Below are experts of layer 5 (counted from 0) of a mixture-of-experts language model. Rows are named router (the router's row for the expert), gate (a neuron's input weights, with its number), up (a neuron's input weights, with its number), down (a neuron's output weights, with its number) and show model dimensions 128-191. Each number is 128 + 24 x the weight over its row's rms, rounded and kept within 0 to 255. Numbers have three digits each.
After each expert's rows: a language model's description of what the expert responds to. This comes from a sample of Wikipedia text that the model never trained on.

# expert 46
router:139105141174201156151126149145154114141103117144146125113157151136096160133099116153128125110136104156134143129129123141124141117101136136120131158124173126112144109113127149131133128146157135
gate0:131124114107135119131114124106137120107137192135115127132108083153109113136144169154149136144169147124094144155130146164077118117086115112142123081165149125113079130127141128136150095107093138
up0:117107147129150139147129166133185130116120133148106121114137111168128145103127140158111107119173137177113176123159145134093168105139150108121122102128122159125099084120134108136119129154106131
down0:146141133175118110116126112102115123128112113144142115156128113128136149103104150142112146133126127154088102120116109079126127107089188150140121069147093116138168112190099125140090104133114124
gate1:130113175136135125129125105119085099178136150172111117122160152101123114131116114112093131120131113100093132133116134160111119125178130150140123124126133148112180151204137110118161109121130125
up1:138099141165138157156138124153133162110132151145133126121152148115154129109118126104077133122162112135105155142136154151133097123130107188110117165105110161079129111175119129118136102168123118
down1:133130143166124142138182104143118144136088149141167129126090143146079142140107103127106127130139070130163128115131100134158173118128175113099089116114143143135143168125071138150090090125120128
gate2:125120129108097152136149105099132138095117134146140066120156146131156095138133114127135159158148118135139115145182091135138137121137138107176118072135134120127134172124092096127109126119134170
up2:142128133142138108138105132139166150118140102126140126151101093141119139125169134148111119123144130121161116175116159133148158113115182093110098127122163106157157096121145141161120145178173158
down2:133155160122109100150159087117125154155120117120144104129124124126128109127138086118132112114160129107166121140124092160138147101129151127146138118120110126144076108145099120121209120083107135
Closing == of section headings with line break, and paragraph-ending periods or table-ending pipes followed by blank lines.

# expert 34
router:122150121164146149144137162138071103153144112140113093138133115091118101122117147158119119137119117115098121082154189116108153065124131155125122106121159112101127124101152162132151133177099152
gate0:151101115156135090127154143152147090166116108106129101090174155159119123107141155148136136101146114134160117150127141094107093112140128128163150120120132125142132100151130119129129106153115152
up0:109139180129099128114097099111108111104117119110125117147082096140132173099117134117147119087127185152098123144160101154135135115117168097118096169122116119124157157110121142144110115148145118
down0:149137112141154108150134134137121108114106123134169143114145111124133166147095131089148087168103092121146101108093153148063156126110075109132150148153111128112133114138097127129125119112116120
gate1:166138106144130151115147117152137144126140145131161154116123133143149117122152135104144112106157072105160091132084131081163111146138161129126165121135078148104121113157074119108128111116095101
up1:075102144090131100114097135120116114113125118156133136132182116143108145159151137106112186121180126119107155141160116131080107173155111099155097123162126105136132166101174121167134159149165134
down1:132181154138161078154138121135156114118109077108102126173140157122116093130132080087137124154133122126126099130147126087146128133091163116101162106155140174178083117079082098131103134122151129
gate2:174171081090114119115144097169144123137140146135132163130107108154081136114130135161126079130109117142172123161117101087130088127124148152122136074118116146159097105111117130134142108131098098
up2:144093176164141143096103163109147161147134118138124104146122164126142097096088117132111153104137134115094158101133113104139139135131170096153130131102105120105130150163137115117083093130126117
down2:130127125116160064131124126099114155158138090145100092164141100132105144144134119156136142117151140132125147103123136123106149164113095106149127118148155107136125092125094144116133128087206083
Closing quote marks and single capitals or acronym pieces inside quotes or parentheses, such as "K", (ASF), (HMCS), plus non-Latin script bytes.

# expert 3
router:107117109127145172178139139105117074082114111107160107122121115120111138130139131116096175114181143127142110102154126170160156137130166154139126120145182152125142147148093081146117155100128122
gate3:143158144106120108112124097109126102175121103165093158105117135146078143125128118137137126107112150116117119099163121159129102132137133118149114115127151131168112139180133106139111111121163132
up3:130154141110127095100141125100096115156135129122089189103125122126104128120146115118132132133137142125106120095152160118152108141129155128129104082124153151146107156174093108140127114113128153
down3:114106120098127145154131130139117128153084086140150110150089129101111122141119112102120144154124178090177145072154122144131109118149160104086191136152137125148087107129126135101124124113172145
gate4:156126147121155128111164115182110134124099116141133125106146112157134116135118166121159132130116102143137115132117118118131126131149129115130092168148121125100149071148131157160127142119114179
up4:130169091117158121083096110089183123138133101139115135129158181115148135128142130105152138114123111119100125131093158086109139153135130105139182088119058121195131143123131130140089076125121096
down4:153126120160118113098136098153119112120113131130134137131149112105086155126136131136137127147149098120110133147108147161120104121106108138143135164145129124111138127111118152148144156116090123
gate5:167125177119110144079106152144121091142189075124165129120117119179092138158146125132144135077128072130111150117154091149112054140120137121130124161133087140090103152151116139136121140131130181
up5:092133110122109136132124143110124124137144125099139129166133121113137150147167170131145169117125129154093161083169130137101137098113149135154129158147136081102150105149133112132185120079123157
down5:132098144113102136119099107100103138106063134111131119179181127121096127131117091140133165119079113121147183097120127152102093126170113113112146127171118176156143147143119117120167152168145177
Middle and final pieces of non-English names and words, often Slavic, Baltic, Romanian or Indic, such as Flateyjarbó-k, Sportiv-ă, Montez-uma.

# expert 60
router:107117132125111128103115106134125101134087145121170145133123115173142160164103122138096167142180108127108112098175115166130143136118160132141128113153110117139154152174137146123150120093183127
gate0:149112158134140106110163142139111150104129117132171103075149097152107132170122145165121120131109124091098145133170099146179131104124148111155111127109143152129173143140136111147144110109113146
up0:114142152148103106160075140130115090126121182150138132127087177169138140118122129108156097125144164111126103144075185129145149142117123111099169083175118130139107133113174115119121105128132104
down0:119122146118109123116155140080123136153113112120116132100120128090144136126150153119110150127105104159112155137116137082129176111124123107157158050145144130178120144133134100125107099104115104
gate1:138101162139154149124137144080129134146119115159107143152095130161114133086119165151121142147144128120132065127131124129111147147134121167091111116119164103122115150135152128101107173099125140
up1:120107147145164164096143109133135137179111113102127147139113107157104126152152106109114159132160134135145108102159117139081121109091148140190157065180132052111143149140146145140128143090166145
down1:138129147137131132110138107135141138122132119095111095157128111120131083162151125096118132140122156087138140084113147137157099138098170111174159122148163126163119096158142140137147123111115149
gate2:147114106109119106114127136122114138105124175118140171126170134150076147167118126151160141130095101150122157074097129111103145127113145079067185113129121125130131092167133129147117113118143150
up2:148118172167140065100111125133126163101156163121096067098137142136138147120118146110127133143114128160111144114132134127075137127149130135119129109115157141110149122124122127130108144140157135
down2:124115143106157138092133126141136132106123112125108114126112125131138126132127129115178150121096150134118127104130130179127125138123159110141127132114138157183136160145115106092130143144109140
Suffix pieces completing ordinary English nouns and verbs, such as -ers, -ings, -ment, -ality, -ions, as in savers, hearings, inefficiency.

# expert 35
router:133132148165156181132130094117135123134132120104144084138112131097143103105106108147133138115087111138147119097155170131118135109131145109158137135085153135116102116119140143107140127111121161
gate3:119173155102136146116118104136144154115093145148147125154088119128117095144117143136170113152104152091117141110158121126104082123154145131141088138121116132139138108143129159142151147123135095
up3:138106118077143149161128113125146170081115137096135088124107097091211103137138148128164120141099126113171088109106094087113148099124131134127130116127163123128137128125109137112142154141124119
down3:126112138132181123144148135142138143111127151128153108113083165094109133136177111074136107140116146119168125086104101106149111108101127110094139116089137156204120109094083133130131082140103096
gate4:136104176121159123133128145104117133176142150168115134097132166108114114117166149132151135118119143112147134132099146133130142097160160131118147095140121107121118163117171093104101119123171151
up4:145182145111121146133122148058128123131127103184156093131101132135118094134117116118168162119104120143117160153144147099111104136111147161156123098122122119091129141084152156141158155116154112
down4:096122133122121168120147134154162129128128123083155100160121107119094129121148087158153164134143121125076140160121105122106132106124134155128136147087094110142131180130138162116104129134141153
gate5:144144145123150126167097162136083151100115150105139087128170109096106122129143134150130173092160135111130106147157127117101139125142141110113129150154120089116114109113121135142125165115122115
up5:111112155111097138105147133145148132118126111138120119127113102157131149136114118124105091127130113095108128108081107101182118108103145151153127163130123149108129126136124096114198090151114130
down5:154107160136125099132101110094127162131105104133113131127149090143084123131095160123157146122124104130175095152122102123137130088124133119090110134159157132172100121142138101133116180105151138
Possessive markers and pronouns before a noun, mainly 's, his, her, their, its, as in the club's history, his father.

# expert 11
router:123111115136142153120116147112143141125172119103100131117137131184167146114161082147133154135147151127144109108170120126119055123149085120168093119147151116157144141102147113106119139148164129
gate0:137116131143141081138174120152154164135131089150129088155148123110136110138106130103133154129116164130120151110137085128132136141143179151121119087148139106081134090093150158145124128105138119
up0:137131113105131140115157100124117116150131138090149166118081126112121142114138150145129160141114107104161136149124156151160159145150132096117151163159114184148095141142104121091091148120109123
down0:112135099124142124110146145137099135133151136137150157120156113150142135129115170131107105158157108122119115119170100151149138146098153124089135116193156122143112088071124103101115141117093107
gate1:127131111171172149117119128109101084147164159137108129160132114109134129125129143149105174178169097130068124067111113130096112132108130142086134098131121128091100157123082084099156106095086149
up1:081134141124121119127145148131128139100141116138131113125152128084098130174169155052159163131088087091143129122137148079097142123122136070148143100110121131113162121137108174174113121108149161
down1:131113167140113140144129138127147134109135113208158117152132108131119156165133150120154072124133110169103105145167123115118165165095121110097155105117105154119117126111141097119075167122160109
gate2:131125131112093150114128139109100148157096119130187135135161108097102163145106111120174143100121070143102120170146143101134101140086087109131123104106069108132138162174155123128091144098131128
up2:118102116165121102134141099167095124151114158190157148130088089111151128139131160154130153115130117135114134087114150138141132117155143166167146158101098121117123156192135108098146124082150113
down2:126173120132151150161114124150097116135106106128092147085153121131111120132101122137150158077134133142154133061105080121095101135091125131152146115110098126113057117164130152156086118146133119
Mid-sentence function words after a subject or comma, such as also, not, which, who, had, later, then, and adverbs like actually.

# expert 36
router:184139123133109177123133118136076136176141117127106150126088158091126149112125108114134155137205102108104132121162138152109086129139135122158125144099140141115126126104150172133145122074144088
gate0:096136099144169116080097154098129139133135134110117116101105065133084119117171139133092152121137161131142160132116169113125161105113091136124154135156116110124122095156107119132094120128100141
up0:087129132122153115130081161120107166122113168140123126147101131094139162116112111130111160128129120136099146145129127093141122137105110171123154127132166096139131074154136111081112150108148138
down0:114113136144141148161125154152100124113116102092129106138140190089118143148133111151129136087107139138118161178140161102132163125158146137145132129160110101149130079131119122092181112140104169
gate1:110150107081128127106167168131107138123117149147171157148128103129149153081129144069141092140165109075150103115139112163178137131086109186110136100129112124130117144134141113094124096123125081
up1:120102113161122103121129124141127145115131119126144132149133142145198155146137116102152143139147125084158136127119113140142107155130097176129115122192104089103136119120136127116139107108173135
down1:116137117123170159109138145108167124130107087148124083112072079152115114114107132142135145119168176140134137145107114124131137125118120135161154156091165073153114141103080138153144179162126116
gate2:099153130096095119082130148114116113125169148152117164117126129093085153129113102140114143172102152155125173142108119144159159115168166136140084128133174087130165182163088138160081117161118145
up2:125188087134176151126126147129123125144120151139093163164119145097153152110094073164085120142137146138118131144078124096131095100142150061153117114093148132106087106163122170147084100107152085
down2:149144115136157145133148146130127105134139099140162094126110173152170120138150146125074103107090106109178177135114159123134127152149116127145143090134116113078138096132152118152124114089123126
The word the, and possessives or determiners like its, their, his, those, mostly after prepositions such as of, in, to.

# expert 18
router:144102106128126158182135107106073101104128101147163120136159117151137135136122121147114156105155113155124114116130124160135125120119168174111117130126092144091111129140083093126133128105100116
gate0:111116200124152151123157131152169136147119105117066150140092105111081121134125127148107123144132100082128144158173132124113127166088168103176137118142147121083133136126104147122058075179138133
up0:162107155139083119107110121111160133144169124160159139092106104160132150189138134086129127165120132126130132135120120117119196167155130166094107165093108138161170107128149142130076138176137151
down0:116137178093152120138143113140126126158117134150094119151074088110109150102159111156106130140134137112122114141133139121130129121128124097118155113144102080131076102087126124143141167163130094
gate1:182135123121120107159134092132130157122123168125138160144126156090062134126159127133123140082148139133139117098142127107145123121115143091121106128117148118117139153177140153114143153130107121
up1:071100153093081161135119148152132121097122124113138116133142122084108159125103158112116153152110106125139134146147098138158138139136089178112141163102153101118093120152173050136112121124143138
down1:129107153150066097122141145099127104090090106100097104114131110131152121110148115123165147112144121116132113127050119117122123167116158169118106097104129107121154113149084132127071123155129136
gate2:143083154130133118124133145133172117126146138100125099104163115103127088150135166092165142157101121132156099135139127090084131164100105106097125132116131144126136067142128167163118130139156176
up2:186160104144101145136141119181135104078100119143133136098125123179131176141074116146118099083167136096150156169142104124144140095136171147128136138099129095147144154147125094082139187145116094
down2:093140148133151130127147111162128147112128106130100156130130137120107101134142098137155148132134154149147129112081132129167143093127122133113113102135144116147134184112101085120141171202087157
Final pieces of proper names and rare words, especially place and surnames: -ina, -on, -ley, -ville, -ington, -elli.

# expert 22
router:134155092175141116159141111112118086140092119099063103120124124090099155083095115120145148102137134076142142151133151098105124112104155140117117120128161153119132108119133141148111115145121119
gate0:148103151124111108124139172112119127127117101116103122114134126112183106145131132180097070165123123087124182120120163109149116115113143137139125090118110098147129100135132112114144155111165118
up0:138115127127110167106146154114106130125123082123149135104150124116151140148094089137126081134148129092132174154120101141153126103116139099147129124136073096144146119125122131142124124144105140
down0:154112098176136142094143130149152106122111104083126125136171162114115127117138143117104113140107104137128127118168109101124100093146164141132109090164129087133108076136111110097081085130107123
gate1:148165115146090102089156112140131117127128140133144140140132134106133133130123158141133117102133094123102144099093140112121123132150141142179129106138100162106138113160059137139152131099136129
up1:132155098123115091060207166160106127141137129104145153134149094095135135119098144111131143127166120161138113119111143110152127135132140122159118086128085132074141095147103146151118148141185136
down1:172119133244138117100216140108129136142138126119149097141119144150132094118120147130098138116126144119132105122145087149112134163136155120127130121109121134159137152123084100140129156144080101
gate2:140127133148141085098153156145137147148145096134171146154129073168163113146120126101061098152098137096134169164131145144117150106121120151097141141130081140108131129145153147134089153129125122
up2:090125125137146084139167146129139132127155139157111152104140085120068150136106111105103148142172133161123140149110168106153158138152150136109096135104133138121086122082125139138060120133109135
down2:131154125115155181143138079117120150140068151121128128118128068126145107104130122135146157125133102162120076133153121120144104102117104140119093142129123139104070112083154153123136165158160123
The first pipe or hyphen opening a new table row or bullet list item after a line break, plus position labels such as MF, FW, Win.

# expert 48
router:108130140177120123106121099134125129139157125134066118107089160148109135102118144121107138128115109154145164106120126115159115126134136086140107126128153123154137095105150169110112158158114165
gate4:135096162155122165192142105156106149152136122096128113142159141112146098144138145148174121122135163181113089095116120129099149136125129134131071144137165148128135119114101132166154114130165167
up4:107155157127101118108120150127143079132124124123123136117110096107177134122105067106119130095102066137126137121139085135143144094118092158112140157078158140107142148118151116062114112136132121
down4:142171138120125120153127147122139141103165125148146170134151126097124136132100120133132150145108130092139147165135091116131152117094141052105134106156150148160096131137149098133091143148129120
gate5:122164144102176164115121101165164120141131113136101118102107128092131128164114078081130141119113099118109144099135084131131082093109158107104095129167139085099123112076150122166144139110098121
up5:136137165129139101124120116151195117117113106145109098125105145140115081139117101128128151102087116103087179118095142144133125122096161125099105150128137102126110094124106137118160147134126109
down5:151096114121169144114101112116121094109152109121129115068126139142094128113151150138147098114102127138096131072104135139161156139121173151135132137152094146152116108114111119138130086155155151
gate6:148124122110157112117150111101139128146141104151175125135112134104109135157142088120145076183149136156090141148114142166095123139115134114119124093139094109096102133130139106111114145101123127
up6:126132095060145113152169113158152118130098136149147121175082065092114108102109111144123081123124115144119145136124138122121131129140115123098149146126159146098110111140124158102119154152125106
down6:120122154164126141129118103131112137136151112107078095116154114124149143079138171122162198103091135148106109127122146107117116160123175098157115112145157150136108123117150121143121135120131115
Periods after name initials like K. R., decimal points in coordinates, and separators in tables of names and scores.

# expert 23
router:148123177137132124117123150107147142122122145128127113136067163092106142117100128111144136175141118126103141156097114099114153144070150113102137121160109085124117112156174099131153118130114176
gate3:101176101094070091058114125154086067177121152115146183143120127102118150153131096101145112094153106160113143163096129130160112117159159102138122106129098082147114120140126149152095111113182120
up3:126106169131186113124115173119170114138146128175086108115132132128115104148102101123110157169091131087117138111167129122070144139100093151113136141133154125121175129126133113132144109102152145
down3:140136155107196132118099155142193122140127101115090099138124113174121117128132119163134163144147140117115151100128102108143135154121098130096186143126113153133124112115134100113149122148094118
gate4:135124125142104155190090101143139104069099134159071123148163155096119157163105120118160082101098129131112143140120124138085094101155145101137162136136125104123162069107104124114120100124131160
up4:076151134109162093093157137136129173166158145086153128106101105132137079121121088163114153125121096109128104089108167152160143135131159153095091137116126146115161165140161107110152168171122087
down4:113124115105118109147090136119132099131121139139098130120118070131082110116144138120127126085146174105127135146108120131114093171131124135116138118135161133153098126160071135111128103129158152
gate5:115131094147112094127145133167109119145163097101172175111147148123121122145153114141119099157134123121161115141138147160145132155154093146146132094157106165142114146134127127091045154130117141
up5:184137154136137116179118141150156108126145113120120144130118119064140141101117128123145104073148150093123118133115114110137154123120130161116151151096137140108121097111145153125147107122124131
down5:137097152081096101160102117112103124093115121167124120119115118134097138144168160138113119146140148135151097136155121157133132120185129131148129114110146161112149160167106107161151071102101122
First word of a proper name for places, teams, organizations or events, often in lists and tables, e.g. New, United, Royal, Cleveland.

# expert 25
router:128123095127086142159157150093104100130118158130169164117114122167153172107162152110099114117127135156108109101145154158178149160126113162106150120104110136123130171146129121101141127112116100
gate3:165148121104111108137103137122101149120101132129146143129131117133078154141147149136076116118148122138176132117158146108115118173119130113122109127116115123152171122186129164127135101152154145
up3:131089150130126128084179135112162086172170164133054122127153087121181122108102122118145113158170144120107154134119173114130134150155101108141112121109108185114088108111134123115107134131145168
down3:134152121133127158079086138134178119140121135151167155106089116160136075131082131143136153157095161154113140099118130150125111123106144118109114125132096127119124141102154167130113118128150147
gate4:121156115094111124078147137145093150108145110142150149139107108117112115101142160125140127142102139123124129106112091135127113163101129111084136126103076105131110123098114120135099155119091120
up4:089171159097103131161125158139092124112103126139149109160119093125105108105157138174150119106113146095124112101132101129130129114116149157132178165105111064107114100087121094136100161102114149
down4:107145142110123121127097147123105124141137102101162117088122113105154132128141102094107121112110148125108145106118111126107084150111140144124156081108093163121108080119134146125169112130137168
gate5:136157114113136149132112121102099118130102112138101125114125121116066122138112117152112102184133163134118143132110142135097117097127124128158154093172113090137163115181129147115121181114139142
up5:122120120115151135128151185112143118118132135110115161146135119125106097121108120108109130126163126133145140119120110152071150081104184124082144149136092103132077102120141097121110142130117090
down5:108145149133102123148127150150145093169120182154143073167116117140121130077065102146103136114150072173093115110128121105127147164111094099104123126151118115110115131078165147187155126120120149
Middle and final pieces of uncommon proper names, such as Mel-it-ene, Brock-hoff, Cle-ese, Psych-opath-ic.

# expert 27
router:107110156124144139093131112088142142100108145127113082124065139138114117132134119136172143145175131138126121147119128129110147107109128106092112107135106099150122131106147083100155102143092179
gate5:159139111089114120127136123169140087131169132148122153110162102119128128135133130107135122131093106127156117128153136106139108155146162144124153147103156156066138147112080148131102149177138092
up5:120126113110092139078156113167112138187159144116120113114136111132146137112151123126141144110130133127148108119111116086121111107147141151147113128129085127142099092127119165155119110177107134
down5:167188120149115111114113135118145139080110114104158125161146142130100100147150109097138139164150099197104113124128084137155165142139122120111111109170114116124194147111135130117110120079121097
gate6:091142138184100143130134129122141108092126136159096119091120103091143069161109133105139106157155144132080147097106090128128088166121143108161118125130135138090103137115138155175149145094147140
up6:097123146171126152148098130149136115117115129122093113076130128086120080142113164119161103154140157114101124103107097153126127159108148141157151096150135147120114107108136143166165096113107162
down6:130095107130143115180079142127087106165093137120144140082133154138090149126111153126132108137148162133112110155079104141111122147153115104118120103136165127122124121113130098153161104110089136
gate7:111116117148088162120176123140064168122121161149121147134137096157157148149107122180138115095181162189156148132121140152147141139126129136136130138126145141113111113120095097097111102145129092
up7:141129078113108105099146112143115137155143112138124157112134166150141126137149143113138130111101127098089141124174136100110127128123142139139084150111112095103135145103083171168147110118089143
down7:188134108129121146120157151139108123077106108096150121108140134110153131120161139127084148130105137144113095114161097129135103085161106186131121114141131105121130103105151121102123175106122153
Given names and first pieces of proper names in credit lists and tables, such as Billy, Don, Kate, Ford, and R in Rithvik.

# expert 43
router:128119138180142125140193111123095098116131141117109091108167105134142145112126150161134134110085131105148089106082144097113111148099107147124148115109176164112122147103162140080123110138146133
gate0:145156140081144154107128171125133138154135116128169109111110103110148068119101083124123161131126151115089151153156111122156139100116141124160174153113094139122091124102124138092144119080117076
up0:128114109131085095106120045121073137139086154176054164182100117152124155079148140147105127091149102105136122128119149130115151167120148125108093139128146133148121153150124098163133142125132141
down0:120099128114145166138097135189073127126116130124113168149139129184121128149126128168112147122165106106141135170094130152164099119132158127111114134152109134091134134100186113133143141126147156
gate1:112118132119142106102136159126148133161129152129125131172045130142104120128123104075151054132127146086081178126128149131119193116125128125156139115145081108126141086136121130104166055142111105
up1:102140121128114128149152105143145121158103095119098121161113100121120153113148089121109114082147144150166139152141083157118075145089115152076106143156142095168129135143161128183124132108109178
down1:128115190124103146116115154138130095120120069149133128130139099091129119132085103123142115092177112117162128101143141158142170112101131089101139112115091133143162104115108112115125141182147086
gate2:123131137127115168171160135143140137113116118094152108097165110095094168090114160126137116137158146140154126119091139124150166163085174124134136084133114075130113128149131126125134124143087151
up2:148129114124165131093136109162155180090144141106132110129149113135105103143125095123131152121147137073195149193117154114154108088125102136135140109141145113116128144140167107145115080110091135
down2:118155176096087149162087123158111138160128108119119118130127093136115162087134133137118149083173108085116128142061117168126132130114131164175155098143126108132162131152185093142130111111127178
The space or day number after a month name in dates, such as April 15, March 11, August 20.

# expert 1
router:139118149132117113111133157118158145088088108142133124151099161133124080131116155148114100133113168114127129141085110110152132124124102135053135163097124137114073123136110084103130127188111143
gate0:094130140152108139103123099138092158119093159143093118116110160116147119163100126146142179134139109122109133111151139125074156147131115124138081078146138113105131164127099139131111109082132140
up0:168169155120084084084096074138122091087155163085099178116107163124151128136144102125146130165086118114114171108142132131134120138103153111112106133121162126092108123158089147129107126091149141
down0:120129107116114151143129111103172141110108135100136110103124120171155100129138125153109144127157129085147134101127109165118079169150115141122120144097182155102107136132110143156100150155119095
gate1:088110105112143117103106113105094094153138180137096133107136085138131125131128104124154130139153138162124146100106123087143152138113104084159121122095103140138154122111123149165092109109134140
up1:167172132127116138091113104131136074116164095105161121117149103112097112140119102138143139096164100117110123144173144158107097124137132106124125121141078142104122143150131110109121121124135107
down1:143161110136114181140157122167139142141113094119130133136128139111144124106129150168130097107129139126122132107110122128121097106155141169077154117158112131128101150151134126114054121137110079
gate2:135144128131117097120142174163089167160136116153131133138120151117129160158100104144146132157163110118142152134097103126101114144087131126139126099153147105188143142144173135076122126120158153
up2:119148159098150146137120147140122150104115113106172102089093139081117133139114093119117173153170150106149088115156113162110135118118195123176123102164149104167151117138109158165170117127100169
down2:135160142158138176142138150118056130185157139143101137145128148125120103129117148118129139118152128125124109130136131089128158167096145102167144095150068135142147110120125167149126112116159131
Final capitalized head nouns of organization and place names, such as Records, Stadium, Street, School, County, Center.

# expert 44
router:103116125173140151131098080083118126148143137146072099165119112110097116111082107113089108119107126115133164128111139128121116106138130117137118136105184104130139114130125145116139124119097132
gate4:131161140092156147109135163112124101132120115114110144104104115134146159090128134145124107120118129072111136095161189161145144118147125117153122116106127139107089171102139118137135104131099118
up4:123118113132119115164161130145181146089121114135101127081115099118153111096119157112148112120152156132181114129151104116152161143122131130141126161091145157114106075133128110084103138123125116
down4:092098099118117162145115153132063131146135138154113099106125126103170168151142153119120174164138148127127139151174136136119128138125124090132134124143075119115128138111151116090155113118128115
gate5:148130125129116150106141144187143157149098144061088118108129122114130112106132118152162127142103118111156113128118155136130151143138134155121157080118129127127117153120151114143112150139158110
up5:143147141104161156160120145087132095143146145140159107104117115138134113091146107135129102133084156166133132100124148141119126174141109143147107123155136148144117091098103104128131131128086149
down5:154104117128109100135125143124084156131157100143149121138146129141167164119137103094106108164108157119167133115165035184147149113100154095156134164098105130109095125153089121106146123107164134
gate6:144121131092141102130118120134113123138108125127130131109095115116161116163097131184132198117110114139143144111121087143116115129136166192095152093130132162097082153128123080095138117095131137
up6:157109148149118120124118139130137136123104144091106128148166113162130163115129090108117100152144098120099108131137117113140127113100084111144095140118129115086137146134116110126151123148144147
down6:130119148108120129116114161129095183114115124107169142124104154106110095136112104152150136117122126111109132144080140146163100171123153147117109078116113098125103124082156124127199150132138169
En dashes and hyphens between numbers in year ranges and scores, such as 2012–13 and 5–0, plus slashes, pluses and times signs.

# expert 10
router:073126157155129141126177121120113138124139113107171105148150105106138125110090176127123147130158135102096094134118125160145128107101131160134166133143104145110134138112081086150168152110155129
gate1:117141099119141102164050117122154103111119142126116116087136133098161130127071151131166144119138108107130137176133126124129117130140139122130131152062134165103136079160146095119126166116086116
up1:083159137154138156150074124149148089144112098153127115109081143098081125141127180169122150121152145142128168171154115127104097105139134138166131149131119127130087100138149149105165160112162156
down1:124082151092114156103097108136126106144136137122124075169172126152100128109142114142160097056145128146109182151113139104122103127147123148099141119106117104145115113131115090131117105127136144
gate2:186144146111077104079108086143153107083128141151128125124131075140116122145198088119153102151133094139127173119112121097114138093121146151120104112105085172113136127134121103106128112120125098
up2:106143112129153147136119130106100111164125092102148142134135148141160139116086170122135144110120174130103107166159104181100067157154153125109139151142134110138134144107170157146111139111085166
down2:099099121106160111143127147166131114146093140100094117167119168087098117111105099124158172132144115105119133070136104112118093121093134125112117109129092100137113113115103154113110097148123113
gate3:130130136117103116166158154163144144144082115129103100125145124111173130151139140120119090130173108121120143125166129094148140155160157161083093134087169153087120110125168134128114137178173140
up3:131132152108113132124162146111128144161120146182102155171149111094175186114081132133104131148183117124086152100131098137145153099104191149093105137087131143103123085122113097135142148114184137
down3:144110114106104095110091133159097114147104141135130157139103128134061125131149098173109138101095129122080128135108119145125110138166104120161125115140154131159201188157174113133122124105122133
Suffix pieces forming adjectives and nationalities, often in one-line biography descriptions under a title, such as -ative, -ical, Ug-andan, Irish-American.

# expert 38
router:123146134154144129128122124099092117126100155141076108123085178129138132169101174144149076105167121153170176121109126074128136107091125122100138135133136102116134118116196152122103145123140176
gate0:183150139151153114134176068112126156136102176138131074148092153115112093159117114143159124141157172118127141120128115140104140108129114159114111113120133097148110135146133123089117139155136129
up0:124076160138136118167092183107151098118141106121161056118145106136125152120119175138127132110115152158135139126099148099124126175166167116158165112160140155121106119128127106143088115166132151
down0:142090102128111136105121121125146122111086129118079141078165148111133137153167151127119107150141150125169113125122132121118131082116162130157094103110161113119104148179062117132086139115166125
gate1:138146103094120118101137095116132148096137162146105138158108138127128116133098120149140122148118120121121143090118074148122142127128108160103133143034124106121123128120122133088134118092156089
up1:122138077103143104135102104105111108133108145114121126075127177139108129145132142142158102121146123124179107130120113134141137125137117102126118082144117119126133171128164131114068151100143181
down1:086138150102133103132122168096135173093137167119114119116090138130116133114073136101105080126133103152112133125110106150121130131137102115126128134128107097134146108123174099113155106174114115
gate2:147117138115159153119136115162130109146138142147105137143143109174130105151120109149079163137096147111154128110197139124128096122172145164149126113153162176155158135161117158141094130138138091
up2:151113130117167131157122141163104089108137137072120127115152113112111100134142146149111103139104133127115165112143130154114151112117119163118138139135164125151114144181125148131143130181159139
down2:142128125162140145152169130135131120142126131129100161137136125088117111129091141090145167177135135095113146135105110155072126170095122112138155131163150164120045169181143150097082158116111152
First word of a sentence or paragraph, mostly The, In, He, It, This, On, often right after a period or quotation mark.

# expert 13
router:097106135128081155123169142119161192089115124134130139128082121146128118074103137128129034119108154140137139164091125146174174131137120155121152140103114147142106136125132063104092132143079090
gate2:112130153108119151146189104127132120128110118140092138138123114104116146119141128141114120133139090139157133113110131124140176131075157146148154130110129145103129154125134098120107140119127153
up2:143140140111083136086144117135160168122112102124136132098115137126083081138157131103159134085122138134122122129109115086131127129132137114167090145159096093113087103098070136134108152134116152
down2:073107146136127156172099132110103145119137152145163127126151093161135127130135134134111137114110113139131125114109142151100106156138112124133102146152183177098125142137130165178108160158145159
gate3:079137150131173159109116084144075137145145133179097138147131122165130134129099151143105116123120126137094101134142164121128107092102142137117131146129142099104099131098174142156145099128104150
up3:118098108132167114127119163120113160126125157096105139108081077100128120124184109135149135164136158150142124102120158139125115137148170119140083108177145181160116118136119120152145092134140117
down3:103102166146175089096093152150135125119118154129114106131131083109143138145105146104136148105145145137100136118125155107118141171106138101140112108141129113149140132137136072125153108150107107
gate4:129137132105126143050147107124143168165131083127127084154093137140161191129133116111131154134106125162123133102119098114095116126133116098148103091106156078166105153124143147109089129114144169
up4:126094129148119123166102148163116124140119157146101123143161116120182098118114142107147119128143142106162113142171141147103131122099128155130112092095165095119171117162133151158129166124148168
down4:172124129116135095157150100118120143111147164155126110103135110132129137129142119094119095132158101103177145137126118146099107132128147136134147105118138149142111106107130143071123070122107143
The first word piece of a surname or second name right after a given name, such as Jones, Singh, Sm(athers), Lang(well).